python train.py --n_layer=13 --d_model=192 --d_expert=192 --moe_layers=[1, 2, 3, 4, 5, 6, 7, 8, 9, 10, 11, 12] --router_z_loss=0.0001 --init_std_router=0.0206 --init="normal" --weight_decay=0.13
Below are experts of layer 2 (counted from 0) of a mixture-of-experts language model. Rows are named router (the router's row for the expert), up (a neuron's input weights, with its number) and show model dimensions 0-191. Each number is 50 + 10 x the weight over its row's rms, rounded and kept within 0 to 99.
After each expert's rows: "comes after" lists some tokens at least twice as common just before its tokens as in all text. This comes from a sample of Wikipedia text that the model never trained on. Tokens count by the router's weight.

# expert 122
router:53 30 53 47 49 53 46 56 58 50 46 52 44 47 44 55 40 36 66 45 44 40 43 35 50 60 57 60 54 73 48 46 56 43 61 83 29 63 60 41 51 41 44 33 54 66 49 38 42 55 55 48 46 61 70 41 33 50 59 44 49 57 60 47 40 46 41 27 41 51 53 46 44 33 46 60 55 51 60 56 23 57 53 67 54 62 58 57 30 56 39 50 50 58 61 46 62 35 57 66 47 44 57 52 59 46 53 49 56 66 50 55 47 49 49 55 38 32 53 55 68 61 62 58 62 71 53 57 42 45 52 47 42 38 47 53 54 32 44 52 38 44 61 50 37 58 54 36 47 44 49 43 67 55 38 69 43 45 51 36 62 54 47 46 56 39 54 53 59 52 58 68 19 58 44 65 48 46 40 55 35 44 42 46 45 56 37 48 52 39 53 32
up0:56 44 37 54 49 45 65 24 49 49 68 44 42 45 34 45 34 47 49 45 63 28 29 57 47 49 51 35 47 37 58 52 51 55 54 71 51 55 44 37 48 45 71 64 58 44 46 49 46 59 63 49 51 41 35 53 47 51 57 60 43 55 40 43 62 56 24 33 47 64 66 30 63 46 49 55 64 61 38 35 54 45 48 44 49 49 42 59 42 49 55 53 43 42 54 48 43 54 42 51 57 52 65 48 44 48 43 48 49 48 52 36 49 48 44 49 46 63 45 64 76 18 46 57 53 71 65 53 61 41 70 31 56 37 54 44 47 57 51 42 63 66 62 53 59 61 50 56 41 42 45 59 54 46 45 28 49 50 42 54 55 28 44 63 45 52 50 36 49 49 48 70 43 51 31 40 41 59 44 53 46 40 44 59 61 48 48 51 44 43 36 42
up1:47 58 56 53 55 51 53 50 33 45 36 47 54 44 54 57 38 43 44 53 52 48 51 53 48 44 58 54 40 72 42 55 51 42 51 43 57 64 44 45 61 52 42 35 57 33 56 67 43 40 42 48 35 52 52 42 49 38 33 50 32 52 49 51 41 58 64 44 47 51 18 50 42 45 34 54 54 34 59 54 76 58 47 56 57 62 53 51 44 70 38 37 59 33 53 45 53 35 51 43 64 58 59 63 49 34 50 58 44 46 32 56 46 55 64 45 43 50 43 54 40 59 55 71 50 57 50 55 35 66 57 59 47 71 50 27 53 45 43 44 43 40 52 34 30 37 50 38 42 30 55 46 58 54 51 38 51 56 56 34 52 59 48 48 69 38 44 58 60 46 60 21 39 64 51 69 59 46 37 53 43 44 54 34 35 43 40 60 54 53 47 33
up2:47 62 48 57 52 44 46 34 57 44 58 32 56 48 22 57 59 47 39 50 54 46 52 57 49 35 54 29 53 42 53 48 49 52 53 47 51 58 51 42 49 40 67 57 49 41 54 61 54 76 34 44 52 29 56 54 59 49 37 57 49 45 34 42 67 56 33 45 41 49 57 31 57 57 53 57 48 51 36 36 81 50 52 42 56 50 55 46 44 83 49 51 49 38 48 47 52 59 37 37 57 51 52 61 42 37 45 52 52 36 39 42 45 54 56 49 41 56 48 51 46 31 49 50 65 59 51 60 45 62 59 41 46 60 60 23 54 40 47 45 61 71 40 57 66 54 47 55 44 51 52 52 48 70 60 22 42 49 47 67 40 28 45 58 56 46 48 44 42 50 40 44 67 61 39 49 62 66 50 60 55 42 59 59 49 52 59 60 46 58 30 58
up3:53 50 52 56 62 37 49 30 42 36 41 38 46 43 30 46 56 40 45 43 56 47 55 43 58 45 54 31 43 54 62 30 39 61 52 55 50 38 48 39 32 45 66 70 44 56 40 67 66 39 47 44 62 38 52 61 43 63 55 45 51 56 40 48 63 47 34 43 34 55 58 48 53 50 33 60 61 43 53 52 54 45 59 55 63 44 46 46 30 45 36 57 46 42 51 40 41 37 61 50 54 53 45 52 56 52 54 44 53 60 43 41 50 66 56 45 36 50 49 60 73 56 45 43 47 66 43 46 39 50 44 55 39 58 52 50 66 31 54 66 49 47 60 63 62 59 39 49 44 42 60 51 55 66 36 49 37 54 32 52 60 40 35 53 29 39 62 32 52 35 58 64 61 57 25 55 48 53 38 55 27 49 38 56 50 56 41 71 40 51 34 48
up4:39 52 58 53 47 53 69 36 42 54 47 57 38 53 61 45 42 56 56 43 58 40 34 61 65 64 56 41 48 48 61 49 38 51 40 73 68 52 42 33 57 54 57 49 47 45 52 56 47 53 69 53 53 49 29 54 57 53 47 49 30 39 55 51 65 54 35 47 52 59 32 38 58 42 43 62 52 47 50 46 68 50 50 47 44 51 59 54 44 69 54 49 47 58 43 59 43 53 51 36 50 62 73 57 54 40 53 50 43 38 53 44 51 58 52 59 50 44 63 49 91 27 40 72 72 67 60 50 49 51 86 31 52 64 60 46 53 55 50 62 56 42 44 55 34 50 59 49 41 52 51 52 58 43 42 43 64 50 36 52 49 31 43 62 59 43 44 46 42 45 51 46 30 59 44 62 64 54 47 53 34 53 39 51 52 51 43 55 48 53 47 43
comes after: ")", "0", "1", "2", "3", "4"

# expert 30
router:44 62 49 46 58 49 41 66 73 58 40 48 42 52 52 61 52 46 57 51 53 48 42 31 72 50 62 47 55 62 69 32 63 44 71 53 21 48 59 58 47 41 40 44 55 61 38 42 49 45 44 41 53 57 53 36 37 63 63 46 42 60 61 60 42 49 50 37 44 63 43 58 46 39 45 65 59 48 51 61 45 58 71 55 45 53 51 48 34 52 43 49 49 44 66 53 55 47 53 52 57 50 49 50 60 45 52 31 62 45 55 62 33 37 59 50 52 36 43 50 54 66 70 46 37 59 47 59 36 60 36 56 42 51 47 46 66 57 50 54 31 32 51 48 37 53 47 36 44 45 44 44 68 58 27 64 46 25 57 41 65 56 61 37 60 35 61 45 47 48 69 62 39 53 46 56 56 48 58 72 45 53 47 55 49 67 41 45 42 46 52 34
up4:55 49 55 55 58 48 41 40 42 43 52 43 43 48 48 50 54 61 52 44 55 49 62 34 61 39 44 33 39 63 45 49 36 49 68 45 47 59 45 51 51 34 67 59 24 60 62 51 45 56 54 45 41 51 40 43 46 51 33 45 70 60 49 78 39 61 42 32 59 52 53 36 56 43 51 49 45 42 62 49 52 42 47 54 43 47 61 72 47 26 37 46 65 39 45 50 43 48 51 58 30 40 44 42 59 50 55 56 50 40 45 46 68 50 56 51 68 30 44 53 49 63 42 68 61 62 44 48 71 41 69 40 50 52 39 36 31 53 43 45 54 58 68 43 56 71 62 48 52 44 63 68 52 63 53 52 52 71 38 48 49 38 58 41 42 36 48 64 49 52 62 51 40 30 49 62 50 45 58 39 55 49 54 61 59 50 55 68 68 49 59 57
up5:45 45 27 36 43 61 43 57 70 57 66 48 52 58 50 51 42 52 50 59 45 41 33 57 59 53 42 57 56 33 55 63 57 49 40 56 45 40 62 45 50 36 31 42 61 51 51 53 32 46 62 61 59 51 60 41 45 39 46 56 44 28 48 51 52 57 58 44 50 58 59 37 41 48 64 53 56 49 55 44 52 54 41 43 76 71 69 55 65 48 63 38 35 57 65 55 45 50 56 55 62 54 78 71 54 59 36 48 37 46 39 49 36 39 41 40 31 55 47 50 51 52 55 42 56 65 41 73 59 49 73 41 50 37 57 54 36 52 45 62 67 45 39 44 44 53 51 48 55 51 46 47 44 31 55 21 58 59 58 52 40 40 38 48 45 55 63 40 55 56 55 54 53 45 46 46 43 46 50 51 44 57 42 26 47 55 56 61 67 48 37 54
up6:60 44 32 61 53 38 61 41 36 64 55 47 50 56 43 18 48 57 45 60 42 57 48 50 40 55 52 49 33 53 50 40 45 40 38 46 47 59 44 51 46 28 66 69 42 52 29 28 42 58 45 52 63 68 54 59 44 44 54 36 50 31 48 63 52 57 27 66 46 38 53 59 56 50 45 44 55 66 46 51 43 41 46 60 43 50 54 47 22 55 55 51 34 58 43 36 57 21 53 60 33 35 54 46 39 56 63 55 45 54 65 50 49 59 51 58 44 44 67 57 56 63 40 52 44 59 59 37 41 34 49 56 56 54 66 31 53 50 40 49 65 53 59 43 54 42 52 44 44 51 51 65 58 56 55 58 40 32 55 40 56 55 42 58 43 50 41 47 42 46 59 64 41 59 50 52 41 63 41 44 54 78 49 57 47 57 45 41 33 54 50 56
up7:54 46 53 50 50 60 66 35 27 35 37 45 52 44 45 31 36 58 47 35 26 43 64 62 50 53 48 45 44 40 43 37 62 47 44 65 42 50 45 53 48 36 39 49 42 51 35 47 51 50 36 43 47 71 61 75 57 61 54 69 50 64 57 39 54 39 41 55 41 40 45 49 28 65 43 48 45 64 42 57 62 66 58 38 54 57 61 49 42 50 51 33 41 42 49 58 56 39 44 59 37 41 42 58 49 34 47 45 67 40 47 44 60 51 45 53 58 59 65 30 77 50 44 58 65 49 51 58 52 51 47 46 42 57 43 55 43 47 64 40 54 66 62 57 62 54 63 47 42 62 59 51 56 32 42 48 66 35 47 44 55 45 46 34 48 47 38 46 53 49 59 43 37 55 59 47 56 35 62 64 36 43 61 48 25 52 69 56 49 56 45 44
up8:39 49 51 66 61 46 38 49 74 59 57 37 67 52 39 53 62 58 55 38 45 69 47 30 54 53 46 47 47 42 37 50 60 45 60 50 34 50 37 50 54 56 62 44 53 62 63 42 43 44 61 34 35 64 64 45 37 46 40 55 59 56 49 63 49 56 58 52 59 46 66 54 62 46 46 37 43 54 66 49 34 59 61 57 54 63 40 62 52 66 54 56 38 53 32 49 50 50 59 45 46 34 52 55 54 26 36 41 52 54 40 26 53 62 44 43 40 44 36 63 53 29 65 57 45 48 46 58 43 38 76 40 48 32 48 40 50 32 59 38 59 61 33 49 45 70 58 44 43 57 34 63 54 50 40 43 49 47 58 47 68 37 59 68 45 43 50 53 47 54 58 47 57 61 40 41 52 60 33 52 46 33 54 38 44 51 52 61 58 44 47 55
comes after: " the", " a", " to", " and", " was", " his"

# expert 57
router:55 39 50 50 53 55 43 63 66 47 51 50 49 58 43 57 53 39 65 52 34 50 51 32 59 48 57 53 48 70 51 42 48 44 65 70 45 75 60 45 47 33 52 37 52 65 46 27 42 65 54 44 52 56 59 40 39 52 63 42 39 41 69 55 42 42 43 45 53 61 54 47 42 37 37 56 65 58 59 56 36 63 59 64 47 63 65 41 31 52 32 55 45 55 61 52 61 39 58 61 46 40 48 52 59 36 47 35 46 52 62 53 35 51 64 56 43 37 45 40 62 53 68 50 65 62 52 56 55 48 56 44 37 37 48 51 49 29 53 37 36 39 64 51 35 52 46 35 63 54 42 51 70 59 36 49 42 38 51 39 58 39 52 42 58 45 65 46 69 54 63 56 37 57 45 56 45 50 52 60 40 44 46 51 44 70 45 32 47 34 68 44
up3:62 57 53 46 52 66 43 31 36 37 34 59 53 48 61 34 57 47 52 51 56 35 41 44 71 59 39 55 42 41 52 52 59 67 51 46 47 50 61 57 45 36 42 52 47 59 31 48 49 57 37 37 38 58 30 58 51 64 44 46 42 57 48 56 60 25 36 52 43 47 44 52 34 63 46 60 59 59 50 50 38 56 58 52 32 39 69 64 39 46 56 54 23 51 50 46 62 48 44 43 51 59 63 43 40 39 39 54 53 47 51 67 43 24 36 47 60 48 50 53 56 52 58 57 50 43 48 76 57 57 66 41 56 49 44 59 60 41 47 42 47 53 38 56 53 51 45 42 57 55 50 47 56 60 42 39 61 22 41 57 55 47 39 38 52 50 50 47 57 49 61 47 44 40 56 44 57 32 34 68 56 37 29 51 36 48 39 72 44 37 62 45
up4:54 49 60 39 53 44 42 44 47 29 47 62 43 33 41 46 54 43 62 51 50 45 43 39 43 50 44 61 38 64 38 60 47 43 66 49 46 61 43 66 51 31 62 49 32 76 20 49 48 61 47 51 53 42 52 62 55 71 52 42 58 52 56 43 42 41 33 51 51 33 41 49 38 37 56 41 62 52 60 48 46 66 52 52 42 37 44 54 39 37 36 70 44 72 76 47 57 53 49 56 58 53 63 36 67 43 55 48 66 53 47 55 52 40 49 45 49 40 46 49 57 54 52 47 41 50 55 51 64 62 45 57 49 50 44 54 39 33 56 32 46 45 37 66 55 50 70 33 55 65 42 45 48 51 36 57 52 46 59 36 52 60 49 43 33 32 53 49 53 51 52 56 43 49 65 66 68 45 50 68 44 48 50 37 38 51 41 66 44 35 55 65
up5:47 45 48 52 47 59 45 53 54 29 46 49 54 56 59 46 50 33 77 44 53 62 53 36 43 67 50 64 56 65 52 41 52 31 68 54 37 49 56 35 42 43 38 48 40 71 34 36 55 52 58 51 52 67 61 48 47 43 49 39 49 58 49 48 56 38 57 51 46 33 48 54 57 39 55 41 57 61 84 62 31 66 60 64 45 58 47 50 37 51 36 67 49 49 48 55 57 45 53 51 59 57 61 54 70 41 56 34 50 56 72 57 48 51 53 46 43 45 42 57 71 59 56 49 54 54 35 57 46 36 47 59 40 49 45 41 40 56 53 52 24 50 51 54 55 44 54 30 51 52 51 51 56 64 36 59 35 38 53 35 55 59 45 64 56 43 65 44 46 56 67 52 36 56 25 57 53 45 48 70 35 52 38 37 54 52 38 41 49 46 44 45
up6:50 53 52 57 64 54 41 20 42 44 66 34 75 37 75 40 48 56 65 44 40 55 54 57 46 54 50 42 66 70 63 44 52 46 68 57 40 52 41 54 50 48 51 43 61 53 32 43 60 53 55 47 55 42 55 43 52 81 63 55 49 48 44 38 55 33 58 39 49 44 54 52 62 47 61 61 47 45 45 42 26 58 50 61 54 50 40 49 26 58 43 56 49 46 54 57 66 46 50 52 38 57 50 42 57 49 41 56 48 47 37 55 41 41 61 39 47 50 63 49 66 71 56 48 51 48 42 52 41 35 48 48 38 27 26 57 39 58 60 28 51 55 53 55 41 46 63 39 54 50 55 55 63 45 53 49 47 41 41 32 55 61 45 56 57 42 57 60 36 56 63 44 52 50 50 56 52 36 47 48 40 37 62 43 70 34 46 59 63 33 54 42
up7:46 57 45 43 50 47 52 46 48 47 44 69 40 55 25 34 45 47 57 52 60 60 43 48 43 56 43 51 60 53 59 56 41 59 43 55 35 41 49 54 73 51 58 54 56 68 33 34 53 44 49 59 59 46 82 46 52 44 47 37 53 50 49 71 39 48 36 40 60 33 48 58 54 46 62 49 68 59 69 34 32 57 45 59 33 41 32 60 51 46 58 38 40 66 43 58 60 49 50 56 56 60 53 42 66 58 44 44 52 40 75 58 35 56 37 54 54 41 57 46 71 64 60 62 65 44 47 46 39 52 57 39 57 49 45 47 36 37 61 65 44 61 48 38 39 53 54 40 58 53 48 51 44 51 33 52 46 42 32 27 53 66 44 61 47 37 49 48 56 50 50 63 50 52 63 49 51 64 54 43 27 56 40 49 60 44 41 31 47 38 51 46
comes after: " |", "|", ";", ",", " March", " in"

# expert 47
router:49 39 54 56 59 47 43 66 54 43 63 45 51 56 44 58 50 28 65 47 45 50 53 27 62 55 52 59 50 64 55 48 56 34 57 60 29 73 65 37 43 32 37 46 52 67 43 28 42 62 45 46 53 51 60 41 39 53 58 35 47 45 56 57 46 39 47 47 52 59 52 47 47 42 46 52 60 54 56 54 31 60 59 60 57 62 56 53 45 38 29 65 53 48 51 49 69 40 57 58 53 39 61 53 60 38 57 38 48 51 48 56 27 53 52 59 41 39 41 47 56 53 72 53 56 63 50 49 51 56 46 51 29 40 62 56 46 22 51 40 22 38 58 47 32 60 53 33 46 51 55 41 61 62 33 60 50 37 42 39 58 52 51 40 50 50 65 52 53 61 62 45 36 56 55 52 55 51 52 52 40 55 45 51 44 68 39 39 54 28 63 43
up5:50 47 41 49 54 32 50 47 56 40 57 42 40 65 52 53 76 43 67 51 42 42 34 57 72 57 49 45 56 55 66 51 41 60 53 41 50 39 52 56 31 60 50 52 51 80 44 53 55 52 37 39 50 49 59 50 40 64 44 36 60 52 45 43 45 49 44 46 56 80 49 63 40 38 45 63 46 68 51 53 44 54 52 31 25 50 49 51 56 62 42 54 36 58 57 46 45 47 54 57 40 47 64 46 60 61 53 47 68 40 59 43 55 44 30 35 46 41 40 54 55 58 58 42 39 67 45 51 41 48 35 56 45 42 56 40 40 37 45 60 52 47 44 46 48 32 52 51 33 29 40 50 48 52 50 54 40 25 35 58 46 47 38 55 44 54 56 42 44 53 61 70 68 41 16 37 56 41 40 45 49 60 53 57 58 48 41 60 45 48 47 48
up6:57 40 35 70 45 38 50 52 50 64 40 48 54 68 55 60 60 53 48 51 45 42 37 51 72 51 44 42 45 50 61 39 67 43 45 60 61 45 33 54 46 35 54 48 36 59 46 50 57 46 56 47 67 42 49 53 52 58 48 58 47 64 70 59 57 51 46 43 61 50 43 49 36 33 43 71 39 50 53 52 47 41 57 54 41 38 45 33 49 43 29 43 48 46 56 65 47 37 42 56 56 65 34 48 57 48 49 38 48 35 48 28 47 37 44 49 41 41 55 49 49 60 45 41 44 50 52 45 23 59 56 63 65 70 66 37 40 60 42 47 40 29 44 49 25 48 39 45 48 34 41 62 58 45 46 48 40 43 54 75 53 61 37 54 46 38 53 30 49 55 49 55 53 45 53 51 57 30 47 52 51 62 65 64 52 24 51 58 51 63 50 39
up7:54 59 47 40 44 48 57 71 53 47 56 57 50 45 38 63 50 56 43 59 49 54 66 46 53 33 51 44 53 53 53 39 46 41 73 67 39 58 57 36 66 42 58 58 38 54 56 52 54 50 56 53 54 55 49 54 36 53 63 45 57 66 58 44 20 43 52 49 57 62 47 39 44 49 63 63 59 36 64 62 32 53 60 45 49 55 47 42 45 31 38 59 48 49 55 51 59 39 33 39 36 54 41 52 54 38 45 48 54 63 38 40 53 53 51 61 59 27 58 42 38 58 54 51 51 38 40 54 40 40 44 37 54 55 37 57 56 87 69 39 52 23 46 68 31 62 40 38 47 42 63 43 66 49 46 38 54 51 46 52 41 62 51 41 48 56 63 42 65 55 54 65 33 57 54 42 48 64 46 45 41 52 48 60 63 49 63 43 52 48 55 33
up8:58 39 46 55 45 65 39 54 56 30 35 48 50 53 59 45 36 38 55 61 52 37 54 35 47 50 58 58 80 46 52 50 68 50 47 40 49 64 42 43 60 48 47 57 48 33 34 42 45 39 63 39 59 61 37 51 42 66 59 62 33 44 49 42 58 54 43 48 42 53 46 59 32 47 57 51 56 57 53 50 59 51 48 52 50 53 50 62 47 68 52 46 53 45 50 38 37 49 59 51 38 43 66 40 45 55 67 38 43 63 67 59 45 51 37 54 60 53 65 25 68 77 44 49 44 49 53 42 59 36 37 40 43 48 62 52 45 51 52 48 69 76 72 47 23 64 54 44 44 39 70 55 47 45 49 56 63 40 50 36 41 38 43 47 48 55 45 57 50 57 54 47 43 53 49 54 51 51 56 50 47 53 30 40 44 49 49 37 30 42 26 51
up9:45 41 55 54 55 59 52 59 50 36 51 77 60 44 63 56 67 37 59 43 47 70 55 36 48 60 48 47 63 45 56 50 37 54 54 59 35 37 49 60 64 48 47 41 48 86 31 33 64 51 63 46 48 56 64 44 49 70 36 54 62 65 50 49 50 45 50 42 58 39 47 56 60 55 48 43 48 59 59 51 53 86 64 44 36 48 64 46 53 54 46 68 44 46 59 54 70 51 38 52 41 55 44 43 63 58 51 50 52 41 53 52 50 50 63 37 45 46 41 31 44 70 71 54 50 46 50 53 46 40 71 66 47 32 47 61 50 53 39 55 62 54 46 55 43 42 53 47 57 55 40 47 46 54 42 48 51 41 47 31 48 51 58 49 43 52 54 54 35 55 56 49 69 40 19 51 46 35 45 63 53 49 53 44 62 51 58 63 53 53 42 52
comes after: "2", "1", "0", "3", "4", "6"

# expert 45
router:58 52 33 54 62 48 44 53 68 50 38 57 46 56 48 56 46 39 67 44 51 58 56 39 53 51 60 65 44 71 67 37 61 46 53 59 46 59 65 52 60 27 46 43 48 53 36 46 44 54 64 48 57 54 51 52 35 65 57 43 64 42 57 54 44 31 53 44 54 57 61 42 41 44 44 59 59 48 52 56 38 57 62 45 44 52 48 44 28 50 35 62 43 54 66 54 57 38 57 70 45 45 60 60 59 48 48 35 53 48 50 42 36 44 41 46 31 30 41 59 59 54 76 45 40 57 43 53 41 53 36 45 38 43 50 57 54 59 54 52 39 35 55 54 46 73 58 33 46 41 56 50 67 51 45 45 47 46 52 42 59 45 42 33 55 46 74 51 50 62 80 63 40 54 52 52 49 30 40 66 32 44 39 38 57 57 37 58 43 41 56 31
up1:39 54 61 44 57 45 53 45 49 65 52 52 28 40 56 36 40 39 51 47 53 42 54 63 43 56 51 42 50 55 53 56 62 52 45 53 46 56 53 45 51 55 61 62 57 45 35 16 66 63 49 54 52 43 59 60 52 51 54 41 58 42 46 28 56 66 29 56 45 37 48 45 69 56 71 54 69 65 43 43 35 57 42 53 57 39 37 48 36 39 48 41 33 36 35 41 57 57 60 55 55 51 43 67 41 50 56 64 49 70 66 46 36 59 58 45 61 77 49 36 60 59 56 32 56 52 41 57 60 58 59 59 42 42 51 60 68 35 39 44 56 62 48 54 48 58 63 53 65 57 46 52 38 50 52 54 59 57 60 48 63 54 57 60 35 53 68 39 55 58 34 61 41 45 51 53 33 53 31 48 44 53 55 46 49 69 55 49 48 46 36 62
up2:29 42 36 49 58 54 48 48 52 36 35 43 53 60 74 40 45 38 56 50 58 60 58 62 56 52 61 58 51 54 48 45 34 47 49 44 49 51 35 49 58 58 59 67 35 41 45 50 41 51 59 38 50 59 47 52 38 42 59 54 36 21 46 44 52 58 64 60 45 48 62 46 50 39 54 58 64 35 57 52 43 45 55 44 48 53 51 56 54 61 49 45 46 44 55 35 57 41 43 48 41 77 65 43 39 44 39 42 47 58 44 31 55 52 49 65 65 54 46 62 50 54 44 62 51 54 40 40 49 53 64 37 60 45 61 49 46 49 25 51 53 66 63 48 53 58 60 46 67 46 52 34 39 51 54 70 72 50 35 46 28 44 51 52 40 43 74 51 53 49 32 81 37 63 36 36 44 57 57 29 55 56 60 53 55 53 35 44 62 48 53 47
up3:51 53 63 52 62 58 26 57 58 42 38 67 28 34 66 53 41 49 42 58 45 42 51 56 63 52 42 36 40 74 43 47 54 50 52 50 60 49 46 51 47 48 36 47 61 50 38 55 44 57 48 53 57 60 37 31 53 36 46 39 51 34 70 19 60 37 50 53 59 47 49 29 26 44 52 48 56 48 56 50 63 52 56 51 57 62 46 47 44 62 54 53 24 49 39 46 50 45 56 46 46 59 57 63 52 37 47 58 52 56 59 67 34 39 58 54 63 68 45 43 63 63 64 54 52 49 46 59 53 37 57 44 52 42 62 72 61 53 63 66 45 41 47 35 51 69 64 49 54 45 38 36 45 51 49 57 48 48 53 46 24 46 65 47 49 58 60 55 48 38 43 46 54 45 50 28 34 35 51 38 51 56 36 53 36 56 49 58 55 39 52 52
up4:39 69 51 46 60 44 51 54 41 59 48 53 51 46 61 58 65 64 44 44 33 59 50 45 51 58 23 40 55 52 48 61 51 45 43 49 46 32 77 40 63 57 51 59 62 47 48 42 65 49 46 31 53 40 49 37 50 34 30 46 31 48 58 44 46 27 68 27 36 65 52 50 49 31 50 54 60 51 38 44 49 46 53 58 61 46 26 52 44 44 56 59 56 45 58 54 58 47 39 59 76 52 60 59 42 39 48 47 60 39 62 55 54 44 62 47 42 61 40 54 52 50 61 40 55 45 41 61 46 48 52 57 61 51 43 51 56 44 57 46 47 42 56 42 52 43 58 54 61 44 37 33 50 46 55 50 28 56 33 44 35 46 47 55 43 55 64 43 44 65 36 55 73 40 29 54 34 57 39 48 52 56 63 31 64 49 62 42 55 34 41 55
up5:52 22 37 51 42 44 45 49 43 54 49 48 39 42 41 50 50 44 54 41 54 29 63 47 50 47 38 56 53 59 49 53 55 54 47 68 52 49 39 43 63 29 60 46 49 46 33 37 44 65 52 61 50 60 51 40 44 50 55 60 38 35 42 51 55 58 29 48 58 34 38 46 53 35 57 33 43 55 59 56 35 48 62 43 39 68 47 90 43 57 66 50 48 62 50 50 62 50 51 56 45 49 39 60 44 49 54 56 37 56 35 38 55 43 48 50 55 54 64 46 66 35 64 51 58 56 55 39 60 46 54 44 65 45 52 51 38 36 53 54 50 62 55 53 42 62 43 56 55 49 41 61 56 30 52 47 66 64 48 58 43 47 42 56 33 57 45 47 47 39 28 58 21 66 49 46 45 67 59 37 41 42 41 33 57 50 64 39 33 52 52 60
comes after: "-", " the", " of", ",", ":", "."

# expert 52
router:50 30 49 53 54 47 48 62 56 52 39 59 49 64 40 36 32 45 67 37 51 43 37 42 44 51 65 55 43 62 41 33 50 46 60 50 37 51 57 58 47 25 46 50 49 51 21 26 37 53 44 55 51 48 55 62 42 58 72 51 51 54 49 52 53 48 50 57 59 46 48 49 48 55 34 69 66 47 47 63 51 58 49 63 33 42 66 52 50 47 28 43 46 43 56 56 57 34 45 65 35 43 56 57 65 47 38 45 41 54 63 40 46 40 42 55 37 41 34 43 60 52 57 51 46 73 42 55 59 58 47 45 32 38 64 46 61 38 46 55 50 45 62 59 46 52 45 39 40 60 60 56 60 60 40 50 46 34 60 34 63 50 59 52 50 41 77 46 60 63 77 61 34 51 59 47 56 43 38 56 52 50 51 41 45 58 37 51 57 32 48 44
up0:44 34 32 61 62 46 52 50 50 57 45 41 39 56 40 58 70 52 56 49 52 39 52 36 38 49 56 61 44 70 40 31 56 49 66 62 52 61 69 46 53 57 33 37 61 49 47 51 57 58 44 59 41 48 49 39 48 49 65 47 32 73 37 32 52 57 59 48 58 40 52 56 33 45 46 60 45 41 63 67 51 59 58 50 56 44 42 64 48 60 42 43 53 60 55 69 47 40 48 65 46 74 64 54 40 51 75 53 48 57 43 56 57 37 46 47 53 55 38 43 48 54 52 51 37 39 44 44 49 54 29 49 41 69 44 54 31 32 56 44 36 39 26 58 46 68 30 57 51 62 47 41 51 48 35 35 54 61 51 46 52 46 48 48 40 42 39 56 46 48 63 50 39 53 71 65 43 54 46 53 53 46 45 23 53 58 54 49 50 42 65 49
up1:50 42 37 53 30 44 44 47 43 56 28 43 51 60 41 55 44 57 45 61 44 35 43 49 38 55 58 67 48 65 32 51 43 38 59 58 62 52 66 50 51 57 55 45 48 64 39 50 37 48 53 50 46 42 76 52 44 35 57 45 55 57 55 52 66 56 55 51 51 55 44 52 41 48 38 55 57 54 55 44 64 49 49 62 41 72 25 28 54 48 36 65 47 55 46 54 62 50 51 25 60 63 53 52 61 43 46 43 59 61 58 55 53 65 45 50 34 41 48 52 57 42 52 39 31 63 53 52 35 58 45 58 54 71 72 53 57 43 52 56 55 51 38 49 60 62 40 54 46 42 51 35 63 55 57 46 43 50 58 64 60 39 34 43 41 51 20 28 62 29 43 58 51 55 55 46 50 49 65 38 50 59 53 62 53 70 31 45 48 41 54 41
up2:41 46 39 42 66 54 50 54 55 46 54 48 48 53 57 47 24 48 41 38 48 59 49 43 38 39 44 67 70 55 54 67 63 44 63 43 49 50 74 57 57 36 53 62 32 60 58 64 57 51 42 43 52 38 52 34 50 43 64 56 59 38 46 48 46 57 82 40 58 32 72 49 72 48 42 45 44 47 57 45 51 55 54 64 48 43 71 56 63 45 45 56 54 44 53 38 50 67 36 58 48 57 62 63 68 54 60 57 54 42 45 45 48 50 68 45 39 28 45 41 52 62 50 59 55 44 37 62 51 39 52 29 34 51 55 62 38 59 55 41 61 40 65 59 49 67 47 46 62 45 56 50 52 46 45 59 47 59 51 60 49 36 50 54 67 45 57 53 53 43 62 42 46 40 51 75 54 47 70 49 43 36 40 59 64 56 61 58 54 47 64 47
up3:40 25 51 51 57 57 38 46 46 50 55 52 48 49 62 24 46 55 48 56 32 51 71 61 46 52 51 49 37 59 48 47 49 47 53 47 54 56 57 37 44 63 53 55 57 44 47 56 50 53 68 60 44 51 55 41 52 62 44 49 47 47 53 38 68 38 49 43 57 30 35 46 48 44 54 35 48 36 50 85 56 53 44 61 38 49 66 73 53 53 44 67 56 66 38 52 44 49 59 57 49 59 45 60 71 52 50 63 45 69 47 47 50 52 54 37 51 48 50 37 53 51 63 63 42 37 70 47 71 61 39 40 49 59 61 41 43 33 35 42 56 60 76 54 46 61 60 40 42 48 39 39 43 57 41 43 59 45 37 46 57 49 54 68 48 59 68 61 66 48 50 51 57 55 36 42 37 63 42 51 46 67 47 44 72 47 62 47 65 44 41 42
up4:45 20 49 36 40 52 37 47 48 50 52 63 59 53 53 51 41 54 56 46 51 45 53 40 60 48 43 58 53 45 56 48 50 47 55 53 48 59 60 53 39 42 48 38 55 49 41 28 52 57 40 62 50 43 57 49 47 36 55 74 58 58 54 34 37 49 44 48 63 45 57 26 54 40 35 57 44 46 52 36 48 53 50 59 61 58 53 38 47 66 43 49 49 52 38 63 48 41 40 69 28 46 55 54 46 50 43 32 59 59 38 38 44 42 52 65 30 54 40 47 51 26 58 21 53 70 43 60 58 53 62 55 45 25 57 53 54 47 50 56 50 49 52 51 34 56 51 56 61 58 54 62 61 36 54 46 32 50 47 51 58 40 43 49 32 38 71 45 52 62 47 57 49 42 62 52 49 45 31 55 58 63 54 51 67 40 42 56 87 52 46 41
comes after: " the", "-", ":", " of", " a", "."